Experts of a small language model.
Experts: 32 experts in each of 20 layers, 2 picks a token.
Training: a variant of Adam for the experts, 393M tokens, 5991 steps.
Below are experts of layer 11 (counted from 0) of a mixture-of-experts language model. Rows are named router (the router's row for the expert), gate (a neuron's input weights, with its number), up (a neuron's input weights, with its number), down (a neuron's output weights, with its number) and show model dimensions 0-191. Each number is 128 + 32 x the weight over its row's rms, rounded and kept within 0 to 255. Numbers have three digits each.
Before each expert's rows: a language model's description of what the expert responds to. This comes from a sample of Wikipedia text that the model never trained on.

# expert 21
Description: Opening parentheses and the first pieces of words or surnames, especially c-syllables like c, comp, ac, ur, as in B-oc-anegra.
router:191112116137161133183119083070162149101117106132147107143093165083130121099099173153169164139178116160145073168123097069104144100114134116156098156172099183128131129130117122141135148140158106161146144159105092083115157150133133106186170169093087178129194096132163130108079133088134066164140232111113111131124113130123165139095090110070167158112073153078171101143125051076116092092109169089154128156113137119111106106104083166107138180134226124147117182093101108090116110175171127131087107141138124159087112173102150105149141129163154133134194088127133111125095159158134132060
gate0:110143139178097097147161116105175095129127094097126093131139143120111215191127068086123120163137127121157167121120084067128107188153120126132082112143075191113153099142120073159116137174139099146101098092116110099172107113093164039118098124134155073136141138116139106193130096113150138158087120114106081170166202163146100141098060126076192129107081142128132139112095095113143072065180145162052113175129089136120175153116111141137140145131132101164095129101115156103103131128173096171163142116096126149113121096071102132125095145104151108102237148141135074112081154135124163128
up0:114093104157122123079128139204076100086104137138104123132135112156068132107152137187044154064079141133166141160129145133123135146146168115100134165121122104122089119114098127132154090208095149049152152090124141095089134118130099179166118148157083138105111176145094113054116121137145104152196106114189200132125173151101118140108147147097120169173200091069116125120122158196072119157167080090153138133121183133105116129136151135155105102123078152153135094069165131144188144119078154146152170146042133132172134129166125097105112152092135147108119155119125184104126166137101083087
down0:106138191130139164103116155149159129138144088138132056115118190173085130150173137161147123123156158120162156126110128092103165149097145126156129124125094059180156132149130085160124128196049121098169159140110107146179118151143076075152065104115150079118150134109101084132119151192157151138145200119088126118120118112131170115214081182124075106149118170146133131072099112097115160119126136151130112091109181154203105126139178134094132062142122109159106111153176123129147193153104123109118151125115143128153164141121180121160098085136127160133170235136081099144068091139140187144

# expert 23
Description: Capital first letters starting a line, heading, or parenthesis, such as (P)DF, (F)IA, P(onte), plus quotes and "et al".
router:166070083173148148167069067094149153133121176092113090134099178131113177133128185129171113154127146146119123135110142125145113121116158158189128150163153124194111101162097133133155176080086070117138152153152123129145160117137100108156130154130151151157178116149152131134039147156119098146171147118133103105153112144112182129130133118175154125099077163093201082160141051110107087076094175108109124121107159126135108112099096158127102179123213118105153162031105119122101106164128125173175095196163202154132088159153114060134149113120142133097168165110158136138114110096185109105
gate2:156040146121151131146068115134085154138127201104116148109105104117094108192188158110135086150099111113089062104185138116138109097079191156134164163160082102181087155039162075186145101143102130131130131140079075162139150155108097151120084098139193121120152096098127158153130103151155148104118148166073123117169084094092139140075172133108151119136141179118089127173105152117132140148072135087104103143058112112089129112164072097141124118146133120121103114094148166169131056134187126111139132132104141111106141044180117165074137154189114125137134072176142118146116143145133128125
up2:154144175104177128140098128134119184173083167120140119162140174110100151149159122149168119123116166000068117114175140148140095147141169123158122118159104102185084070156123116165129168164120082135127124173111122140116074134130112160146065095133160117163099120150185090124117150130157131128103092122153197069151098115138116125176081095136140173084101160101149104127074083074131165163151109117175137053045133153142141150121110122118110091163148135102135139113190086125111097156182133148074148164097107107143115094129122143081199104084139114140073146170142109180114133152133086094
down2:118159092093156106150108106160138166185150101105083137130120166140097082121229120125129105117141109148158107136181110134157121099169091166142156121163147154186139124141024111113182093142135057119193074160096141167128102124111137138110106139144132134118143120122143147131157211214145108139133135181076160107111188157150087097124144077148118152119102155145072122171141104090105087074102136149157104129102125093165179076135135131135112090106120085143124127118072094187172092067121077119135080144195130136115168089177124072099111152146124118123128085123106109134080096117163185126

# expert 15
Description: Capital-letter pieces and country codes in sports tables and abbreviations, such as US, USA, RUS, DEN, RAF, plus country names.
router:133076143171175109178131103101163198107115147132138087140062139115128130141116130145123084168176130138161102145125104068166095150071118143189091189131124135127151138149132119127141134102056088109119124151138107138175171143119153101130178175133131175110190160125113125167075183115130103153198169131138082154120169161121230120076152112114157159159072096104219136122188114120149089117103145094106160146127149136092089117127111123099143157099168096141121147121121165143081058151070141165186063120113192115155085168128135071130153128152122097117132143146167066113114108143126149143
gate2:150151084112083141171200132124168111102150112123086106128080089178089113129173117107145102142093133143155078131120158119188109105124056147105100102151168129140129145162126115162163128111127080057122190197094101137065186166106173123090157102112135177074129123125103106088141102135158061160158132143103078080115160185137173082153169167148112116075131126169202144126113116118104120097171149113129123139085194171051148119192144156144062146128129176088100138140080153122157125166148088095143176121126138083128147146075150150119106127102126099114148174070093117120151126153171132129
up2:091130089146135116121132076091149175183138111092137184089136165125103216089123156100118170122115167147089179171108116145177127088107117158105189123178077112163124172141182138079114150152175135119144183131148103131159092031130159094156106124118085113133078140168210155081137158121134129145146164141202110133092115104102152119138147092108119165146083175048132087187172114139132131146130128123126124145144194072169135116164133097121145107107103146111145163122124086169119146169138169098102089117060091174130085153145151139128171101121140085149184098115160179097135145167113133093
down2:113133094091143129152118121061096101126114148099144156188148142102104115134136108152157172107113154123106112149107147146077157152146118156047112140130122142091080047169126132157227114108073166143119093136111146129082178094095131086141159105159115080147158223111102138126098105122225112134128103163179062089108154139064170124094131167144154157193129116006156111132109138137181115148116131092114139124147104165129135111102155157158098146061186146128111157172165127117096132166151115126079139131127137129152157113085144154101113096137106140094136114123127139063087133113076156099

# expert 18
Description: Content verbs and nouns following was or the in narrative prose, such as made, played, held, released, season, death.
router:174123098152193134138123106164157177120111134097112126139060166105124125137109181179190150127164109166157161119077155056138139150072161158129125126197142129133109122116131146151153118109113127132162134135106120154171132098153091104187196160103123138127155154090179087150058111089093094086223143106142105138137100153086166128081117132175152126106079077124160119112112086090116073109095136099128159121142135168050073112131130154129162169133140107120156166118088104140127095149135155191151122172104165143183053168153172084154165087147122109133159187165171117082085144121160125098
gate1:187101093133125133130114166161161105143119105116128148166124141096163066141145135168128136079204147126124163076161170068106189053127034118144053106161179165142102106176069152104106118173075181174140104115142155199135167107098172104207118158162086118134104131142181113147092091144132061135210105164127129138126063066091132147152088141112109096142150121116140177149140156103097082145141138137104091129144117137112127166109175070139118159137126141159144118126143082122094143090103087127128118128106130126124136112127096128071148185072133198122118123106151132139133149112120111178
up1:154104175143180132087158119154133093166168126161103174187107123085165149121117138081195180140156148133145149085131145119100118141137123135101111117196147161171105159084128175151158167113133208078140113146167169145112139136133075140137139163159091164128118146138091161101145129132088068112214121153212110162098073157143131164109077103136146130114155147176120146133092142090074090096129142133115100113079117125185095128179083128127145127137151174133108127076165044114129134137134108144183068146110156138163062114122060122095111134120095162102080120123116191063148160128184116155
down1:145142159105161110150145187107113158159088173164152132141152156126059126181110133142118119118137177130087083136160143160189166188134152140153123164108212059125131157110221141134117121124113143085115140088136107110112144166132134175069153086194078145162119135157131178125069129169132182049082124112125149158116169119132054088161172141133129129103172101116149076160106126110096151096098097092125132153092137144162145148137128158152098081110016155146111143147168129130124128102138129096107135118146194110143141144160128079181140104137155112105107109143168099153114137149084157039

# expert 20
Description: Column pipes, commas, semicolons and "and" separating fields in tables and lists, often right after a place or person name.
router:185141131159125154163063060129152166084135119148143111138066161108140100122145183124127157122165111171136086148086132070176131108119163160134114133131123162134142107156167130131151154133136060124182115128088112116165117154145108088140126185110131149129214170154158112120082137100119129141191154112105117117151089150124181143111140147137168093124071121112195113071118072092175090086104165130109122143102149142122097124093134145100120128152203051116138128075122118154105120152071129182187137179151109142159082144073173075163177061128178081093067170161158105115090099164145118128
gate2:113114163139109154175238098132146081107149137110143087096155091129157115145050119135171171150219105114116168183120081110168118171125144128111119128145099091093162115157101106128108131082133107125130159106154065101109147122098128115153187081054142124173120142139163179149104092145200123076117122140110118130132149147096140111152144176164119104082118114119162165107138101112139087069109130123063142170168143152086120185109108105053086150115134079220153147159126085082171163130149175136163148189081136093127132114187160077160130142127133152153125124160121113120158088093136118143
up2:171157148163156104115140186108147111186099189097134083181141099096115122089146146130203226102173150154109120138111108106142170141094080172109102122135160120139109120143170085136145116063116101132132125130149145156196167086136153174159156127132117147124097128114122156127134112142170108125095137140065095099114118130135114149093141189180129122031192195080087203097112074090145044131129140131067119169111128153166156189101132079083163118091148111142150122202156110131120142133111154148171133139073111152121098160131129136115110104181126060121114136135157105126136162138131154087
down2:122167125115116134130137141118143167115124123173167162161096056123112160160129111146135156206090122122130135141144134126090116119183143178169109119064131071161108106162159096143147142130138055105130134069189135156140138098157129131034125124114112041149070112136135126152136101153196094141112069073084173127199123056133125133118179114149165103057154155115188138084074117058087161047082117117147146120163153138148106122130127139124156108149119145189127098168112149112174134124093151157133133152110143140142118103155143146102159142133113068145067101098147168136120058101115085136

# expert 31
Description: Prepositions, infinitive to, relative pronouns and modals in running prose, such as to, in the, which, who, can, would.
router:133127140162163166209121067149115161129126145104111110164097179137137080168136150116188130109149174138147144150113150095130110112097129184177126133161100133098136140129147148191159128162091039139179109116088152102137131138119093081200156181122130120165163165115178071105102163172105094171192126107169084156110074135085206162109120125137125121111066094125168082121121078105141097088117123100141167116063153161101136094094119152094098166146180092144146187113100132152078179184123135152102090177124133106183101171112118084170135123160177138160102155133126142108097166147134098109
gate1:107144102144147108178146108125115140137102116170158149118169095082100141094097139087160192073126122163165144126202112129069142085164193137100143122133128090136105118184180114113163081082093126111164153119134112092093132139087140126171128106157130115167095101078120157161155125131117086111150138213168080162147121157113105107144154104107112083147176118046099111068142063173079095065141157124082098183119130129148122098150146100114117144178062175112142188127127096108063151099148139128121178118127079139142132171148173123085109102093045108136150164139188115151176112136124086159
up1:121082109116146144110125158137111103130104114076159075131137148121159084154176104132150150181096140101153133167157076112120127183138160053095167153106124143125168134135125110107125113170135151129093106077075139164100150112150074137109112103131153108182128100156171164149117168128108126146153095163099110152104127167076090150155130149161133202088041090100144118105128159140172126112095096156150100138157181081130161081138141179218097130174124126130163114175069136059154141134107101060079108072125168128140118104145097102117072122198059120129152093163095123146155085091053176131
down1:132117135159118124196167106126081111182141115103125112142074165109137137172162081255132157187127071126121145116170122128131167087121138129154136171087075103114129112061147104153174137100120139142133099142151122171164159100082086113139143131164084151191139119158173119109151092174134122089121138086116079126140126122163062105140120163107127077133141096092181095120153122143114149144135138090151158133093144127053142135088096136062156191118126101151124133122145133148133182095130095115142148150199102145082251134118170129096132080107149113114103132119101154121076115196085098107

# expert 29
Description: Latinate stems and pieces like re, le, oper, appro, comple, cre awaiting endings such as -ated, -ation, often in music articles.
router:146054142149203186187066140128126181099132130150132078176109120118138091115133189159180168108177116213154151157113103087115121113114140137215114149154115130153131160101093129129162120111107112132136103123083139140128148134169130135140171129070142145102213125187140125138073136169138089123190150097125070144172115151119163114148147124158111049150098085140162097151145102107144118123088162134136137125099157204093076161099133158106136190096155100098126155098147128108167137131113101143160107157135129145156105190118164119095097076188169125107177195154149083074102123148122108111
gate1:101158113082210126129137135115122168115113125128128083126117147129121136164137130150084119101124160194155158147171099088124100097122150162157088069107082148132153146072100133134079119204144140132182103141061161127119123104104166102095155117124128110144167124198133126080095164158133059086155119089151097195121146120149137083112171175093118107146145064167186090061101136094102137146139119132188156076106050167122098103119153187105168188102149107080118158104155096163122136084139152131108098166093121166161153195109139138107101112124151130146211191152121092130108137138150087094
up1:146154152156128128102151113103107051090167142129131167186157164161121131213108157107175123139115156077155104152183169192109139090146185098133173117077112163150069116106093155113171113157158090153128135095163159116113131082109104116131100161124151137122132169078098171128114136100150149122158165131092046109164143114142141106156122173145159154143098159058062123169092154102141139093158119161132071183114109111196183162138143101103131125133158166164121124159065105103093118141164154129104118151151108127097099158196163132135119173129118175140177088054183141142124140199130127191
down1:147122156128090148105091142132087117101168174145156127110129149135210112151075126122101170179147118116157099113171123155180092091137157118217186164150083135106152077155124122111130162142139117132160128115094106154185104179103151173099128080096079143163130132147129135147147145111139171087125127110106167169152180128210070096110130118126151113108097180132119129164163154180098183143168133099126167133135116215164160085174093120105140160122119101110097182134113122107134096037144166106101080180071131137112124083170161168107122144206156155110076156123107108115148141160068119168

# expert 25
Description: Middle syllables of longer Latinate words before suffixes like ation, ion, ity: regulatory, provisions, sisters, acetyl, launch.
router:145145092176136217163147116099150169092105139100147093115104151108122148156091159133190127156120154196132120156136128075133093114114112164142101133094119143130150119164112101137153155120118101133161166152109082108114134178154138090148125146068158158130183057172110052148084133135123105130184127149090146147164147167125203163108161128130196155118115119131129112151151091094121084069132125110118185147123084183159126062112171105118080228103148119135147150133125124182138146114087102158132053181132129094125065158109154139126200055178159163121120122167138132131077124166163136151
gate1:113137171185068215085107138113093137115158161152139112188095158075171167120083107118174125114098070220143134140125108055131138110154130119191135154107090079135163142126083133053129105152148131150104133126118091090161096097098120074114124113097109163153112136152136125119074082085142138163163144132095132155077132172154095176110135157124117169132163113094123133133164113107109067107155187104102107125120143132145111133193107141108066132118137121198228150142082116149139107157059177123168141191116084183119163082146082121127152141121106144112105104162131127128175132124085103124
up1:113107066124164075145100120088114119139129062111087154122144200123135136168129134129156155096147146079092082134164096140150138174166131104225082156175142079121119130108147160035132129140102157082127091110151150070130092125104185174116156143129149138132130139174083163125080178105100137154057186156114124162136152107083141156105125131146183114152135128138123159143168154142125101106110106113050146174137143067113129087171099152199115115161138119185086160152151141090100120145160113115116096088126132113154122100146144100115149108179101089190135142103116073097123145124136231180
down1:083113106102082175154127144111106132115171124147113103139157164154083167151142137120139153142175120138106122154086158176174074102078165097154150082139179082150154089125144128165136151117093154199153139073055082112123125158148082128128136084110125108136148152099142086133185196120120144163125124106186102152164202155148133126104143094168149114161126157161153134155043146103056104100180185179113135084049117110076180108155077104161128145121117144173149124181108100133122118161129137136118088093086100152169170142163164124174156091095130140106122139142195146076102130108168152179

# expert 12
Description: Prepositions and connectives after a verb or verbal noun, such as with, by, for, such as, including, plus -ing and -ed endings.
router:135094099140172165169072087097120137087147111083136122126080118146136172093107177149140126157143155108139151128071148096089107107104132162165073126183120150159133126115137144138151138093099079099172129150062090139170119151171139121173086161125117182097189095151160124120064120091123062116172138093176115215133136112108195147145131106136149122087092116097198104093171130103095076089083161126131163102079140158079110093130124174119097117141131089097141163122132126138135094162043100156123085121131146148166130105137133072119168100168192129095145177076162118057074098138149160143
gate1:214106135109150138090083145089127081124116141058054074161122142096130102115102108138083089174157136088152137140035174146150098160118105133089088093160155154154101088059161112037145134181096146112235123140069134117176145106139168144133109202153120191116137151122169105136112174108160132117139118189116153162144121097135132132110162099125093084136123037159129088095161156123099111138129163159126144117142157122139183143143144144161142124161148098119121178165111129135144149098116114127148122051124143153147168118133179130108132142109160072133177151122112145125068121174135147128
up1:142112143149068154105157092144150103113082083087186172125104171145089140100099088104097161161103146159106108151099105131133090120122139135147138185096087138150117107053158100128144132095108085108106160163142096126152088124099101140114159114094210098077179075152070157102172139103101151103139106130097175158109114144133148115127141136103152129136132111118098193100155155136171132174076116169167137150142152160068158205108139154078183148163128137140102138142073201095175171098160120190121121101148186130102164156172211157088142091115095173106155163109145146155153155188142184137
down1:137180162124079125171145118107165133120116125110132055131116123096114198162124138171166122098156089160164167132092134136128116128116134122118155118067120130071115175088167108187124117100129119160125141088112138109054096147172145159107176086119202117202170160172092081200125120127107118125105121116097116134100127116090115066158131102141136178127110122172151148121120158076103228083091101088122117135127160175107132119169126117126126255137089130085063147144138122115131183143151101091135151166109182160105059146179124151148144108087110137176110165107111116100144085143133105125

# expert 11
Description: Possessive markers 's and ', articles the/The, possessive pronouns his, her, its, their, and list dashes at line starts.
router:159077130138169156147138112130125158108133105139155088138085157118100153129142105178153082140123138126144088170129155105165120140077119160192150162153096154142160132153152109156193168108110067089149115129132104166186146188093081141133145104065142116092199109135195132110063116134073102150140124089135087166164089167119196172106117131137128110129086113114168074136181107068104076095108188127093171111102134152097107102083083100086135138137188138146124174078079146102151140176127081191132041174087137128101102162127165116110168123147176131098131134125116173105097149163162111096
gate1:115138148137187103105157050145120109151151165190095077187074110093119195117093103135137134068130096063134129101145157099120127185117086120175118131133119141110150103132128088076207110162157149087086056138134133180134074145087116134130181150146110114130111096087173110140108101166134150121134156134096158143143120139203148141034115144181140091038173133098135118089101145125148099140113159117087096133108156136137116087169140152127187139170106148120104115145144115080133175149118111075127089149060147137144203110143108121092185147096102103125120100096117160164118171168105174131
up1:152168080112132115144100160175116094175093133166178082077142163164123145113167146175160133158119182163156175163143133118078142159094131103149137110111137112068132144073114143140085098150068177109113128184113121148107125111101134158132133125150146101147102192121082133122109112199133142124138105130172093097096133128118142104140097092127154100138055098133107093118114121124120119180064173160053094115135055150139134125141173167085074136147092141046147117136139125172168171113137169079148089152132153133116070155123161226175133127137101127136187183147104104108197116128105051142
down1:104173148153177165159109129147111146156136144132153109162147092066117157103137110150190102140123137120165138149183172131120145130130117150110076125102120155167122170149186139052136112117094125087166122128093083153155147159070134111191116090103200113177140169065151113115075118130096080094104168145160080118114111107109091106120240156134156127108133143111113126124106104122133153099136196125110101174092107105160141131133201135120215092079110087074092170143168149142161112154131113076135121088081112132132077136131133157086140150147095163222168124092107171147092155101148099162

# expert 2
Description: Word-internal pieces such as "ent", "ut", "art", plus words like different, other, two, allow, often in sports-statistics pages.
router:164040109151203163111098110123111158090123118124141114161073134074180167141174102105092117098142150149128127175146091066124144174097171132142121127149107146106077161136126167164121114105099112104116110174111087112145156127116102106190111115111169165114207115124121148191075148145108040135136115110149116138163136186081221140083132120103093111095120140133170096133129074090094107045128130148101108130129116140077063099099152159091135173110210103155166182098133136142143105157119135209154157139140108131131113115162169090136206136152153120129148157117152150113089107114141118109
gate0:204106083119135102077110167150172140124130119138105116113112120139155105107115146105109134097114112145125139134154107127154161129131130162063141156137148060117077132106150097169129159090102159113123062214054183134155121117142110097149107088158142159139107170122147098158117154227138131152160125127108120099163098220089111153185099121124115096132110126074175131169080103098106110081106168106098116141144080060124143166156228091097117137143134168183131136139097086148100165090127118095149136159119064097096137166112135100151153161133092168187176194140110128112053142102143123127
up0:156101083124151086103131115211174182136169151127024118131147120135143160100170105115118123104127174133099063137087108100115090158155119112081133171129065119208099109191121153142146140155103124167094088133041122143077094140170114107133097109116188080131115184111108130173127107143115155140155105099098094184145206153138183142190142115146113109123087125146129123186107135133130140148121134139162191124148056137131123132083152143190171152130113108121086097147137116134041126125148161087169147117192113148126133112154087143157177159155139152110094104110181102101124173109112151115
down0:107096125108061114088133147146148161128120114133170155123106055110088110053179094082157156163174125087115087172094061110128166154144118059115179118132087123074190123161105187128147117137170070125168104156091095078136091126133121088067142150172168070120135079157209116106214166151096106105121143114129090138105109122142208085163164100128131156100109125111082119164169104192089118111035102111141116092095092124110100132154168111121123122138118130082123156143098137134128136142190155097116109166146156137157115104144088169162122148134097135127092105101180147156130145136113131121

# expert 0
Description: Short pieces in the middle of long words and foreign names, often before a vowel, such as ab, ol, elop, azine, Val-ent-ina.
router:108113140196148127132070151085136151116151175091164108105107105128123118141151131135167166136167101135173131118118155110122105128117107138168081159182136106097128165103151161146129133053082126123222119140127136117166178187116135085115054131120090149082208097092171117116060060095111074103153140125090082156156126101075192124099141127107089140111109119111133103108195102119092081081082138084114132143074144153117088121085111094092143233134155127105169115064108159108150154126087135126151106130147157101141129164087114065157152105126182093110135133138159126119085119116194115113
gate1:119162075132153148106124140148129152128181119144136180108126109133100180119151086143117159104099116141161119148129098123085089154098165136129123179087168056082140171162123160192139169147133082125167100138076185128226172120141057139138103126134105120161122096103143139113123078137175113133148122132144140143180149067083102145094098112104132088154049164116159130100116095147166125103165148172070159110131115147129045137176174123163155111114079093118127134061126149180094121113132142118085119135120113072133138159122111138093127077140104101075083071108132058147079109046115176086
up1:165164160178154210138126083119067129105094107125093142177107132119081098128117127099137141127155111153118121133117089147128140097133146162119096154147112078125081155089093083078159075094199136098079165101128158147110123168103073167131141153117140060087146130146154105152155141095069134161079146125125094153090113134161145123127120117100154082152091152131163118164163138054134073147142110082158115097123116079040147100127123182182103115081141088168107162177093125118095123099187100146120211149147165180102098121166149127103103183140184182110148138087087140099185086118102107112
down1:088110082102193162094179108167145099126132155161174148096189138147162110105173154074118098142137157119152082117084150115144120140159162092130116100161129112137174125115180063139163096182153130099105157147162153088099133131093209124154164106142113150159231120061169134115125142135141158068122103169172078174101125117108201147151092105115130174103165128106092145166084089119107087106170119057066112107111119060098071064127114125131134139162131106142118183139145126125175123104109090113137115088103069085130170114174127138130149138129144175126086077123128096118159126159110079126

# expert 3
Description: Final pieces of place and personal names, often followed by a comma or parenthesis, such as ford, ville, ington, son, -ić, -an.
router:193128125198118137172082095122100187114170123099154141122044160081077137123125155112143118148189093131176108142092150092163076082054113181161104169156141119126149124132141170124192153103110058087119111186089096117153168167138110120169148155097107158135202119166156111141060172148115105136179175097142072206152144177120150130078146135142161131125121160137112119098144065105116068060127127098097126130076168141133107078093112132096124160109136103087131184102097098144128116173099103168168102151137145156138089136139120102137148120133148122113118151174144102099122120191138131091
gate1:176102101097141106138102131143118116184130157063089184141126134098161137104089114119100136146159128189165126131093124121067110166181225141163158155173114104147140120097136155134123064126154163111104144141132115149164108110116168074181105142120137084117183199091127172216126154137146127169152111097122068110137116151091154161083184137130181072111161125120090182156141103154158156202198103151080138187155174086104102111128168101170116161134151116109117159141112152102055101166156116153112083156070089122087138153074143111148119107066105124114127112137135129087125107152125135106
up1:113128112093088138142094151185128165187127076097141172171082163063123143101089155160188182134126158211184137140084061152125113064172127123121152155148117155099102121103085063107140121110118136077144100150144131134081174122171119128166190125096085160105116163101091125161101143175184154163079142121135064154119131099146090105123122110129070132113072107057134161121181096136126129165114087086115097118071180091134172147134135086091123109088123095055097163126153137093120108103192114099156117128119115167116135130097170141091110160086135126158105162087145091105102088153129173120
down1:146152151162119103120114176140059166144134118170090122155151097113096131143118162067175123075079080145139169105089091130148103128138090150120128162080179152103109089137132145097130128092128101138116147102086158116131176131114124153103159112095049106133105146102159159084143123085159165135111143090056148150055103127170044145155102161109071151078157138153061129125125130147126126148111141120177086120110140161105178143130059101119097104123113028124079123129186100184120133136149143153125125073156131115159104059172160127112044148148149116143069105167178089100110106116088162159

# expert 30
Description: Whole-word nouns in names of places, buildings and people, such as House, Hall, Street, King, London, Smith, plus surname endings.
router:193161131170155160132115085178130183066130120107151095112101145119129098103137119151147132136129121171187098181093112087160116122064158172170113145135130108171120116132138160106183188117120110082150095099076106115153132149134098090190156149122133162115147168133187097140078193101151046092144145123124090174147106139096169089104135119130099113090136169095171126137128131098086053069132157121100121107112148151105101054105109119064130166093155105129142183098107122128083134139146122181150108190193094132158113147128144070136138142161171168152167204145140099105072130167184116116
gate0:091144088113118089113165092103156152133086175133168130054079127135112093122162113119138113101091030152135135083100156106188115133160136129160120076107165100148177073102185134111115124122174102102147178145068108174130054188187128120116119166083118199106120124136110061146172199100120127158132129129067128119110129169099147110170204126130100089159145074102126149137123180155055111119095146086130106165154156144138145127084101122074143160106122160156175129112163148087086125110129124135178147137156141102090117157113120147133081105117119193150124128131108129119185177146111102195
up0:154125119138141024116147158145094111124148171171110136219101138126134139121143176126130136105100125095149143070127128136092140124108043118075149097143112171157178158120187136181132088121146134122086142116129088123153173136096125123150105191102159127080144110086104117122104148080118141100122194118151087072128143137097143199086092152138083133121135140129154102071168054080105105173115097134192189139108104125117138164141054090118187143088166185141142119131102071112142087118155139164105107122190143082189136133165179108165092085102089123148122115164114093097144148114082121132
down0:112059106133108203083100148114094083177101111151144105121096117101152163121126105122146188138120147211170060175144108105054097118136113132113125125126127139101114125126132114115130161189121162182181138087119122157170172116115137198190086141111144150087156131090123125154167100089157142187142101082118145181167147122173186073135108206069143129134106110130158134134090144154157133107131121113131110153216150131149137146119182160129131114138128158093151129110155069163100097081158144118098087105147220134126113128133145141088151171147124045179124115172170086105114112114120142177

# expert 10
Description: Whole common nouns and adjectives after articles or possessives, such as film, school, album, brother, new, group, often before a plural or suffix.
router:106114073157143173135109089142148153130125117119147068129096136088124160119127163117127113154134182135172090155029089089114059139069147162162133207186096134143160141127120119125162142099075107110157079185124184111167165146159104108168169149113132141154135138170121139136066163069123089102174133104143131173141108150113186125100157117145130100082106109128193094128097070080132098093097154117117135135127110108115113087081116125105158196142184132115157146054102104129128098215143121113171074150129167121147091129119132094151170084127096102159123188168154090061118122125176130131
gate0:167040106108147067107135135093154116150114169090131138148083151129102142140104114188128187153072104148106117148121155061155128159174129077103112092095135090109157106161115132085165095149095098108164135129113123069080201165118153158129053129120093173136128124133140129121085169190110131144147070081123043167155128119126134181112171134127165120108097044091154150164107130134118111181156161091147173098097184152133105107075179136136120118151132081172096147107101076135193072172126087097111111180118126130159089142140130090160099140108140127070162145113148092143112123168147090114
up0:144153167139189113096084116107146159104116099163129110108128168133155124088111144134129074134099138162131126156029121101151092112106156140168080156185170139159090138142114187147118140094155135137121139190125108198129102094136183111126191164147109138104108088196118128174041071076150145120194175158100153142138121181149157102106120114147094097107178093145197102090090144174129094098113134081120146124179110150143188109126149151072108196161090100085121160093099110155111142133173138158162130118079140121136145105101167104181160087120172126144133165144138162162105206091138132118
down0:125140195148127132195149104120158074128133124144124109083070098086200139136094092122073128135146118179101107133089174109114081148096155119108084112125134133080120115156137165107175135134123092129132142212079150135148189132080162123114135132107208112114148090119117106131109136089112138148161142140104089162170134112112113161097188176123122133124123125138163059087189116079152146106149176092174193128120145148109202134121122176127151089122126124154084148092138125106150101108107113151158139140176130147175145135061174139217083068119091185096157171140134108129087121152134061060

# expert 22
Description: Digits and digit groups within years, dates, money amounts and table figures, such as 1897, 2001, $594,522, and chess notation.
router:160112120158132148175146099091096176112138188072117091150107153100113122128101159167195113149144167142142097158118140076144158125093147142149142130171149130117165096090127117150194160090125088096111137128071103116172156154119131111185095128091134201120218109172190070132110149123140096165162137113134121129149078147088197102112099107093140110082107125168187088127178098080100086089074187129130169138112107186093063108105117120118125162089138141151117134086130139100086148164126113177135062176156139118137122163176116061170174067143201122145111148140140137136085118114119147107
gate2:147129108137123118123113091096085141134109178035129119165099167199121143133118142144117143051082104087114153209127097092110098089066095121134129104111045142171083156150114110088179118164145125101107093104177093053118115145110128130089115106172153148171154130112151073162133150112124124110100106092125131174147092108107159174141098089119110144090143164087140113097124188063099145103137114107199129108156120147083148143104161118133217179138092091087125104110140118104123134166153132186125152159117121152128135168120213105084162150154106064117196138161081115114100134090146150107
up2:177134146102139152103114109146153109119149194078151153176127151102181170158140161180127075197142149145176179082119138165164108114104174104101165178170125100099176135211137097148081085067093118131154131172131152171160108138137157134117119130030154142084156134140146134129160121119129083146147182135151107100139163151128140156143123140191160146121065072094126160139163117164124121119085171149066119109111137115163153118164106137120104128138129147094132145172159069137085125104062139134150123106172110143129155115130098140186038150106120111108137132103202125087151201165149066163
down2:127106105101089166118153157101148141201166103177147167128102100107119135073163144169121133132120145061119067116117111084100058101111099129119165167117088189101139163135046152136166111106151126153100104146117117101154170136062130109115124104102107127160142026124151165115098091117140108158144134122171108087093109157101153127135113227148206185116152116181150122170107089123166100132093152137139126139150133131078141125104068044161127156183165087133133157137164114132175102195115082138125125132123136127130078147084110110188103141120135121116182116133116133141098142153207131185

# expert 6
Description: Verbs and particles of movement and direction such as up, back, moved, began, north, plus section-heading equals signs and word endings like -ed, -ched.
router:164110148139180119138121110113151163082154123111148143123120196090127173116130103148174115142087142153110129140125098101110116104128140161158124168162103141142170135116136111148168111129120069090141121163080084102130145165156097131170095184136127151065170153100157051169046112118175062084158136136108107141131124148082207114098134143177138083131065124052140073103138093108143109060098117106144120139052115124114098114141133149144074185107130130119123148126105125094081097189139111177138104174130164155158069151145167093158137064158187115122178115092153069135065155114185129109
gate1:153107142179132134143128176169152144133209170138080104107117093078114160142105082092078170144116122160115074145158107115137168148100150148153111100102131092084185093113086108166151101172070142151187088104089083085117172134127065093140166150075148191141160078153144088058128122052136076093127074137121074160146118107053127136072145143135125137081124164142088136086104133154131139148167153118122072115074065097085157094155135142110090155170130105090145141131123130120109122124124219117186123155140125119180158165150137138182089089100138115111117153093144131142109108149105107104
up1:126112181170172125087086156174055101157151073121161156102116113142102162141110116126134108090158144024176124120148141182099115154082107161098092104096114206143160116086128132166157129141150190116078050168160181072132169163099115134088121110126156150134139124194144104076144157116181156123154093104089084123143182149181167142117148121139160081119174166099095143120120131149163151167157113121117120110092080113104119120094208138150094139138102142174152112137103149108106134137189178082174123138122126121135115124087106153126105104130148142141149134140069131184127113133041075086
down1:122139109158126172122106158166133088111097138070171106171105095138102145129124110122119156102131211074117072113125105126083143139149107157091093108127118118123097133131152137077132098102149124147144091133110143151118124142079091144113156136168125102109068132040168129190137152133153188111076137200114151161067091064113041156152124183125201176119154146066138125133131159118096114074102146137127173125147093096088137155115115198107123126078144130087109125101070080154076136154137187153134129154104117105146086078071108113180157123142113168116171127110207107140104136189077124124